{"hidden_size": 256, "n_experts": 32, "router_score": "softmax", "balance_bias": false, "n_groups": 8, "tie_word_embeddings": false, "learning_rate": 0.00798, "max_grad_norm": 0.5, "max_seq_len": 256, "max_steps": 8046, "dataset": "wikipedia_en"}
Below are experts of layer 3 (counted from 0) of a mixture-of-experts language model. Rows are named router (the router's row for the expert), up (a neuron's input weights, with its number) and show model dimensions 0-255. Each number is 128 + 32 x the weight over its row's rms, rounded and kept within 0 to 255. Numbers have three digits each.
After each expert's rows: a language model's description of what the expert responds to. This comes from a sample of Wikipedia text that the model never trained on.

# expert 21
router:125103087081157114098104131161078177124079146158128126173138161094117128141096098095122091150090114117159167106107073152086114184107136166113110137079134140110185096104129062150125150131146146124120099086149101115088173143111118133151128136127148116110175087184133139132158069174163043126185105193144148113130119054186117160112151133156123096136123126163088141092117093122157159179090089179161151140090102129135157133186139106145168180093178123179090166130109120158165121121064100167169086132112174115063157126142144168149169102153068199163146087112091133135139102124121121095145143080106168129047102150166181118135150105112114104114108123154156126119090118188135112080177139133129120128098063161126156203075173205154133135064124159151106084106122101145139120159057165
up1:114099101115027142110118130103156133127090151154116163107102112171107122116105155156072087120096122154145172100136150081131094138127092118126120149156124076127140079148116161129127153118134105099146117112130098143209128135180123114186160100110183140169155196163129134152141156153088094170159134178173125105108157128138133147228114135122135102096167147159113119154000127059149142156147143137116123118167113085074133142134181116155109123121100148147159179067172149130133156106047123108085139175092087175105127135143134087134124181159139099114104079136104151124114152140167102124103124103098205142106156101154120122080144190149113121083130119142137152091131121173133018209133097134122092160141099087092130144121170128133123140146124152113074154070111126080136152132174120
Verb endings and particles

# expert 23
router:152065173092087102124085197186121124105073133170184123075122125177146090088111185120139166114096114134099164170185182121133125141169145166141135094094097091139123028091213148121097158160136097169098117135110079095088111085121133090171092144134144122132150124096137115141132134109165146174186130105121121167188115183114107129101070108118159154100166133122152180098171216083150117188065152135106131126158144147104153106064056109134147133104103087119153100101077087167045135149179157077173114148121117114146181153144076161110139067121066148178162058089118107108079147119147098129100100189100130105154168145131118135115152150101132104143133122178114139133144130099155132090129128089150156143155155118143154142110124151133128117151124097133180139102063130130093140156126144
up0:118126086111102096147107158126167160110139073091204161099132107157141144159137203103136111162110142055139154184100117083177171119188117085164110165092118084181100158188149115083142103123100079150124097107057090091125124106184107107095108108171113090127148103170136102144136109087119151205102119135118140179107101157128145143113130138161128138113119119146141130142105112129151119137152099113140122108128167141118162128095086124121119113078150138154154149088075094173166123027172155157126129106169146106126104143128165094135111163174121197107136099124093128166137132137150180224111206172153202162143117123133114125128183132083086204138050147144165173134103107189166146114129083088096127140123101137189110154047117088165133115105108155130117164132124141151129084134079073
Coordinates and stat slashes

# expert 14
router:194181131079124151118099070100146129056106091141119172123149133154112147071099110140136082098123131120183126167161175077127110118138100171074097120096062149145122088131104159170188130130159173173139099155111109120088113137084133151132113123148125178154166176118104088128109077132132111112159158137136107200149073173142152154118143133150087183108157158108177149178103137131135126137109117161129154132080093162064088177137099162100124108130134134241096138176126163125171127150094081071145157121108157111130114124137134162139158126071104164152152137089143079085135137095100101097136082152168114141129120069138154188179033133138115089106065137074164107122140086092110121119151089093117074089108124123110123105114145143174143108073203117119143195150132121114165138179056152
up0:061212145146091128158161132126107221088101120152152103096119101080126118127168032112038110157097178069132150152194135173095148177159129102075218137151159074099157137140130142138110124057096103165132120117152100105157095112106142124119156064102139101166198160104103122162195100129181142119090099094131139130113135140146140181134108113125095115151173090128115112151109115067106138129075140150138116071154172127113175159141132152095072135074125151094166140108095108152118097073118133135135127117114100100167139138089138104206183108153116136142123095129136130103156099144163160130141130093159130122158170080101135151141167170133081136108121091111134175119093116177091065147138094107186074171152176131166144100118124200151108153131124123120152122102095154066116123116175097
Articles and determiners

# expert 1
router:149189133135119126162089138153165117190145158114185129145139169038091128135108116114142092162162133098164114109135158174153104151174148110194117118054152189143112101108090127120152139155114105107117102133111138142100131139087142176086107157146120099157067183187173164103140072107144145104167124145129089120097115191151159129146163099157086190115101126125130102096152060111125138086164110122107152160097092097148121145157121113038185111094151093141155176136134136079133071132120155084151148106078083174112124115139104101113105119151142170135085085141099132109098102112130093131114153145155138148104120087119150130100060156156137115187136084099148100109060077120075081215069085109091099165181085127112174069125121086191161129132136184079165067151139166164119121110124139
up3:166108125119164133130161149126161129129093094111172128091132115088144129207084120166125091151135104140133092078126102143134098145140119119111079167145083099091174097067167120142156106128152096178118150186133056140099091078174119215073071153111157121196181138141131142161113138158098172136102110128134162158112109106158128112183098098114112082141114119112089166122185090123059198168136141137139074102136151089123121122097100116136176057155150104080145123104117168139142106104117140130102181094121116106118125099142113144093130135142160138156070129177137093127143192143127120138130040155098109083132088184193135100077112162048103111098105167136112112136148090142105156104133187170086129144155133165087160137108126125202192095109097124071112155089160101132117217097170107
Function words, infinitive be

# expert 20
router:170134074106142098080111072087130071072128177146145175126105174161078115116094091118151168173167108108176070165085107171103064102107138167095176109123102133165107131143089108142171124116171142151103102107113083115105154076113091126112096159103122157090118179142122148175165097077166089126143166179146115059159147153163090162088166072146134134167173178147101131096126133120116102112081153144152112139091101169104158141113071116152153160091108114155131160177097167129153085105162089130168108157148160085150124137186110153112147119145172137129157095069139131139141086161180095086109159129114112080113101182126168162078172151113145085120101100140103141162067126101139071083149100103088140172123084157094182154129187125172187082085152098145110094071181139126190150139138158
up4:149142140096084099104118173132160190097166154105091138099123142116128157188185057126142141079107146092045115112116104190177134111128156083104164179112162124078157106114124119141144176131132142160137106144173171174116091079168104138138202172152143097084127112120150158184120125157068175144118126152128120095112154207076138116184066158110085095169158139156144131138143112140128139157120202086156164121084180130114160117189105153143135144138238161124111152109149108077114115140077128123152117110119067130114155149080169083202039117141114157119177140095152120094069128125126154142176143128118093137162107140121130101091065111114142104107188122144132155166122122134134139106098142105142111125102117127059143149105124098063116155157087111171152154090135074093132150066134126
Clause-internal commas

# expert 2
router:206130084099161163147072113114148085109094199102158154121135131086113092152129107047094136114165112116142077197115183070117095144143148126138068155096072107115135137099149163163200115163139120154137131154075128087082124130155114148119090120133086057112147176109204106169098110081136090102133142167161131127140129112152082107161130132130118148173171107131139156103164086076096163110180150144120160143077116147065133125109107113059124123139143135164127105101145153142164134137087140126094110120060131164092140130107126152082159107138178155097131158116114123082094117070083089125102157097107091169090091116107172147132198135167175112136126105107209126098166099167123076114145141070111152071131184121082140146143200112177125173139135178159161099157181172137141127161081118
up0:152119104137099105144099141139150080039117136146085064181137168148135163090175156105107130139048132174134135154156112183096162130135117159128153131095102082182150130169137138133177101165108157130135130150119167194075116123125136146105109152128183112117176104183163105129146110078131186067120088120179145148081076176141139144100141137097178122143087078178112138120121119082163124100092131133160141078137139158102071087136101207143105139136096090114184194176157128098128137075107085172203145122189109166166108092092113132079153105133123134115103130119134130145154092140148114180156093130128124164134083100077088117137187129121190222190155121207120114117151150144105168080181130164133145174133096137144139169167107136171117146138137116124159097100137108160154103159069115
Prepositions

# expert 17
router:161168173158190078157111100091103112096120166131122140137097154156162172128139109101123152150102170099103160129099132165103124150100149109101152136182218133174089121142115148120125088081171113114112114102135175113145173184090093089106148136070148145129174113170143075133168117109144071167103070117124139071174089150122117169099092095137156109082138133177121170121123141151123107147111164126164081123107075117188148140105140130148115147162168136152077112131137157128061161176116149098118078146185120091059097137126101103141139143110144138119123137128180149118113086148181128097186130177088099093142140154139181097111155158138059092128168079188080088153099186106149092090093062105139142109090108209153136198148078189185110119196163097120138174149157149094130138137083106
up3:111095179128061143190096179143091170160112047143119135107122103137088121146131145130109141113117141162108097186170109143113126171060091114061132137068152061121149132172121128117068117135123159083172143102111128140087113102076071158154147139126111152126085176105176130100076157139133139190132077155068153066144124099140167118152146150064118142168122141117164060167150081109148184174154104135087130143127165125143101151089071148107151173121115124114135118139124103104110142146190128135140074089147087161103070126129215083103155099122073088132138094179129115098178155113164117136109152162127127156166120154106210132132142106132155130130147123137098148126154103184158091125125069111117180166062100136110208160140188121158137144174146089091172084085123137114162101103103150
Capital letters in codes

# expert 29
router:160106078153141121119103100105090133069103138093100135138130168169105076105110092143167119180178107130170067145095089199121120079155179148135168086104114145092060134098104136184176147120177155109099113074103104065133204090142082129097090086141093122105165158112125142127160079121127149086156106158122124103150194155137080144122114133112150082092169130169148118118102180094107114104133137134164114117113125119101153111102089118098110158083144098109182123178074137156127130140189127203066107158128144090202099062143106116172172112195164141171141140094081135133114143143152105126115140108188095085142129210105126108078093122142155152118150096170112136091113130133154092166147157176132124125072096175097138153068121159166161122092140073143061120078169118133135105145073109
up1:157123145174115091113146122098166110111120123101149089129142116160143068150126083094129244135150105158166164125145158145114099136130122107221132125131156093110128181125126092109120158109097148169123132174227136167104124158138157089138104115141153136164152117182079109084082156068093124105141191136126169207095105100157155172158126147118062063143098134177132066102088094161138104115144101106133095041164127146089152061153162133155161153105109140069136082097107126126126102111096141083212122172127146074107164135164142135096182208081140113139114118184133108162160142125131163120125152120188152098165118149194163135169152151128114154071109085155123144140123122140155110180172098129107095101089141168133123100147145147136098131197107098131109171126133131092120103090173133
Table cell pipes

# expert 3
router:160116149176160220157167120133106138172182196127115157117186060135143171109152129145119177119095171119181104076114107129180164119108170094126122081129113150129148105148113128135086103067162129138122111141099100094104150134158114107103158199068118158160165133176126146167125081114133128174168127151112117069148163124154126163104133104137169147092157161117098132145103135107132145165117128133156153165168141171167128116139098103118148152116135106197134121162121115122138105167138079090122158146139162203177110078137086095096043060134154137122181112148131119065164157130139108084118104110144111194138099182131116155111187146116175091054081156140062107108134135106164197072118124152107084119131141183116112166122102112024129118094200121133136094081148192130101103121107131
up4:116151137135109127175118114104143167106134089150186164140067177103139108132194130127147162090078171157066037057119067118077170185157118136143121114120225122097115131157161133111103091027214098083164068164164083157164122126155121149121147139147112144142166073110143084156139119133115188133155132145141098132112088136118109119145123142084148145173164159156151116074137145102179173139095124174109106144203159129148129181046123117108098123108128108080129152141157084121155174171177149161096105137190138103148129118141162125120148107153139130171127106136164154170139098139103141104103117149127169157102123139094096106091126182182159156142089150159175124088125106137112167105185078103159116083087114144108187147055150112140155150139062145165128124145123100144107106156125100
Noun endings and nouns

# expert 24
router:131068132093131124157124187141162150163104088157139137111069178092176067176091095126110145135157110126131079095128154099129113122129168128157096113136147157115151106096070094194111109081122137137130087094132072124114169105078100135147097074129086172102149130022082181182182111125165084094179140154165118147106169083103120146092128164119150166094145089087136155117056098105177115155150176115109074135093070104109094114154108159161126092170111161100157099108149149127136169175113194179110120148143128131087136082106134141146148063118165161122132124170184144095153117153119106152108126149178140136150133178117119127190170173138136156080153221152161119086148151108098133112061145129100125133120107083117155170181137092105102088155120127135092137160114109110115050131198115
up3:110105111134121085143174169128126165123106110066177114135124120118135168124093143067101126154185185100099108128063121097167167142132141165162146141141157135111110152138066105087096113182150136155142089108195122114133144058141161090112142081098167118035075092173105107123111173109174083106114140161080122099134079116102138141115073132112128109078107121096153184161119093145110114067116163089120129123147140158131106142149103146130103118145128155167054118112121158028174092155114127142133119102095089103095142186095139109114076085140208149129157137159157201131111167146160158180071138107192102113178162104115123131165124179135119139086133167130118134128103098102139168165102120194160079108122118121144090175180061165196109156092172144167150177150121135166104121131163097
Name starts

# expert 4
router:100114113133138076153122132129105116152136103170110139161154057126150111117144109130101161124101157079177109115142147112081148109139141127091110110093148114155202108119165118166153105152122116204091099120138159147117136101067127129120086121171105155189150177119086141215172160106150173141148093112133133129109167107149138168088194111112175152115158163167051120109092099091156096148102103139127172160139116170190082091107128131142131142140057135151127117187132114112125091141130081189224150152201151179109081120132059129083079079102098124192173159170068096046118130123163101104054148088116163160154137154133116152121136091035143133097137152115148093108100137179148194134135144159120099148071140178128100124120135125141124107089106122177127095142128114172128138143164151
up1:098092121141117176109132163145094115218161158111084109078116128126139144136110141136158079167129138138144121083122150089124090181138115120094177132025119177164120091155139125179125103162121130156092177119036106118158139142173096152082133153137092111101150091202119122108132119174120179119142064100156134167117114099147106099100111163121151120191136141178088109156109140145149089169159088092124203122147099101162127110201082178148134148104096141153167141154110062124128109126105165133117137179125120103123170129165181076092152098152144178078080163152119207099076123148185093137122126146106131106129134114144085113149122064139168134121143190118141074204061127177122132138173161128189134140141120118095151096135103153101130173152078119134062088167102098129077104138117110
Word stems before suffixes

# expert 5
router:149177139173098094095101126141087072169187097138085104167095156076121135150198119090081130076146114153185133207110135123124095081168165139177087127114115083187130206144112173131149144156171134043162191148111085183096101138146126104136090141106136116114155175098143097108107198159087121187111135117157151093090078111164139123119152123103115114138111128094141121137104095150128123126059107159077085173118099094116123135108119132100181134128120151131073139144104100173148150145111124117133126088151161108160085106085157110107077122175118162103182103127148117133102099170181117118160141100061126091163123166163176070114104127111086101130137163063143126170100122107156114124168179188114184143113116089120172105167103096100092175138127175073167073144176121085164091103123142
up0:158083149170169136079087154134091145171125116127168063117154148153118183190191144110144062163129121157099175082182088180124118100098144140157141099111071049102163150114122076109104148158135157140062150113147142097142151133178135066120157088143160101150135177056053138078135110102171116088111098130108101123079167152100130130156127160141128116134105083117119148132130163153127136154119080115115097116094096102099070117096113104136147146137066113136141135114089116091140069188146137097111111183114108125146164105105167134106139125119101151090161129080125156139070163185183134106146128117158147145068143108126138152121160166145111185067172177154178156151168141138162133085112128128092098106091116079109046104070139094166195108137137186095180138061113120122104130199126120
Word-initial fragments, punctuation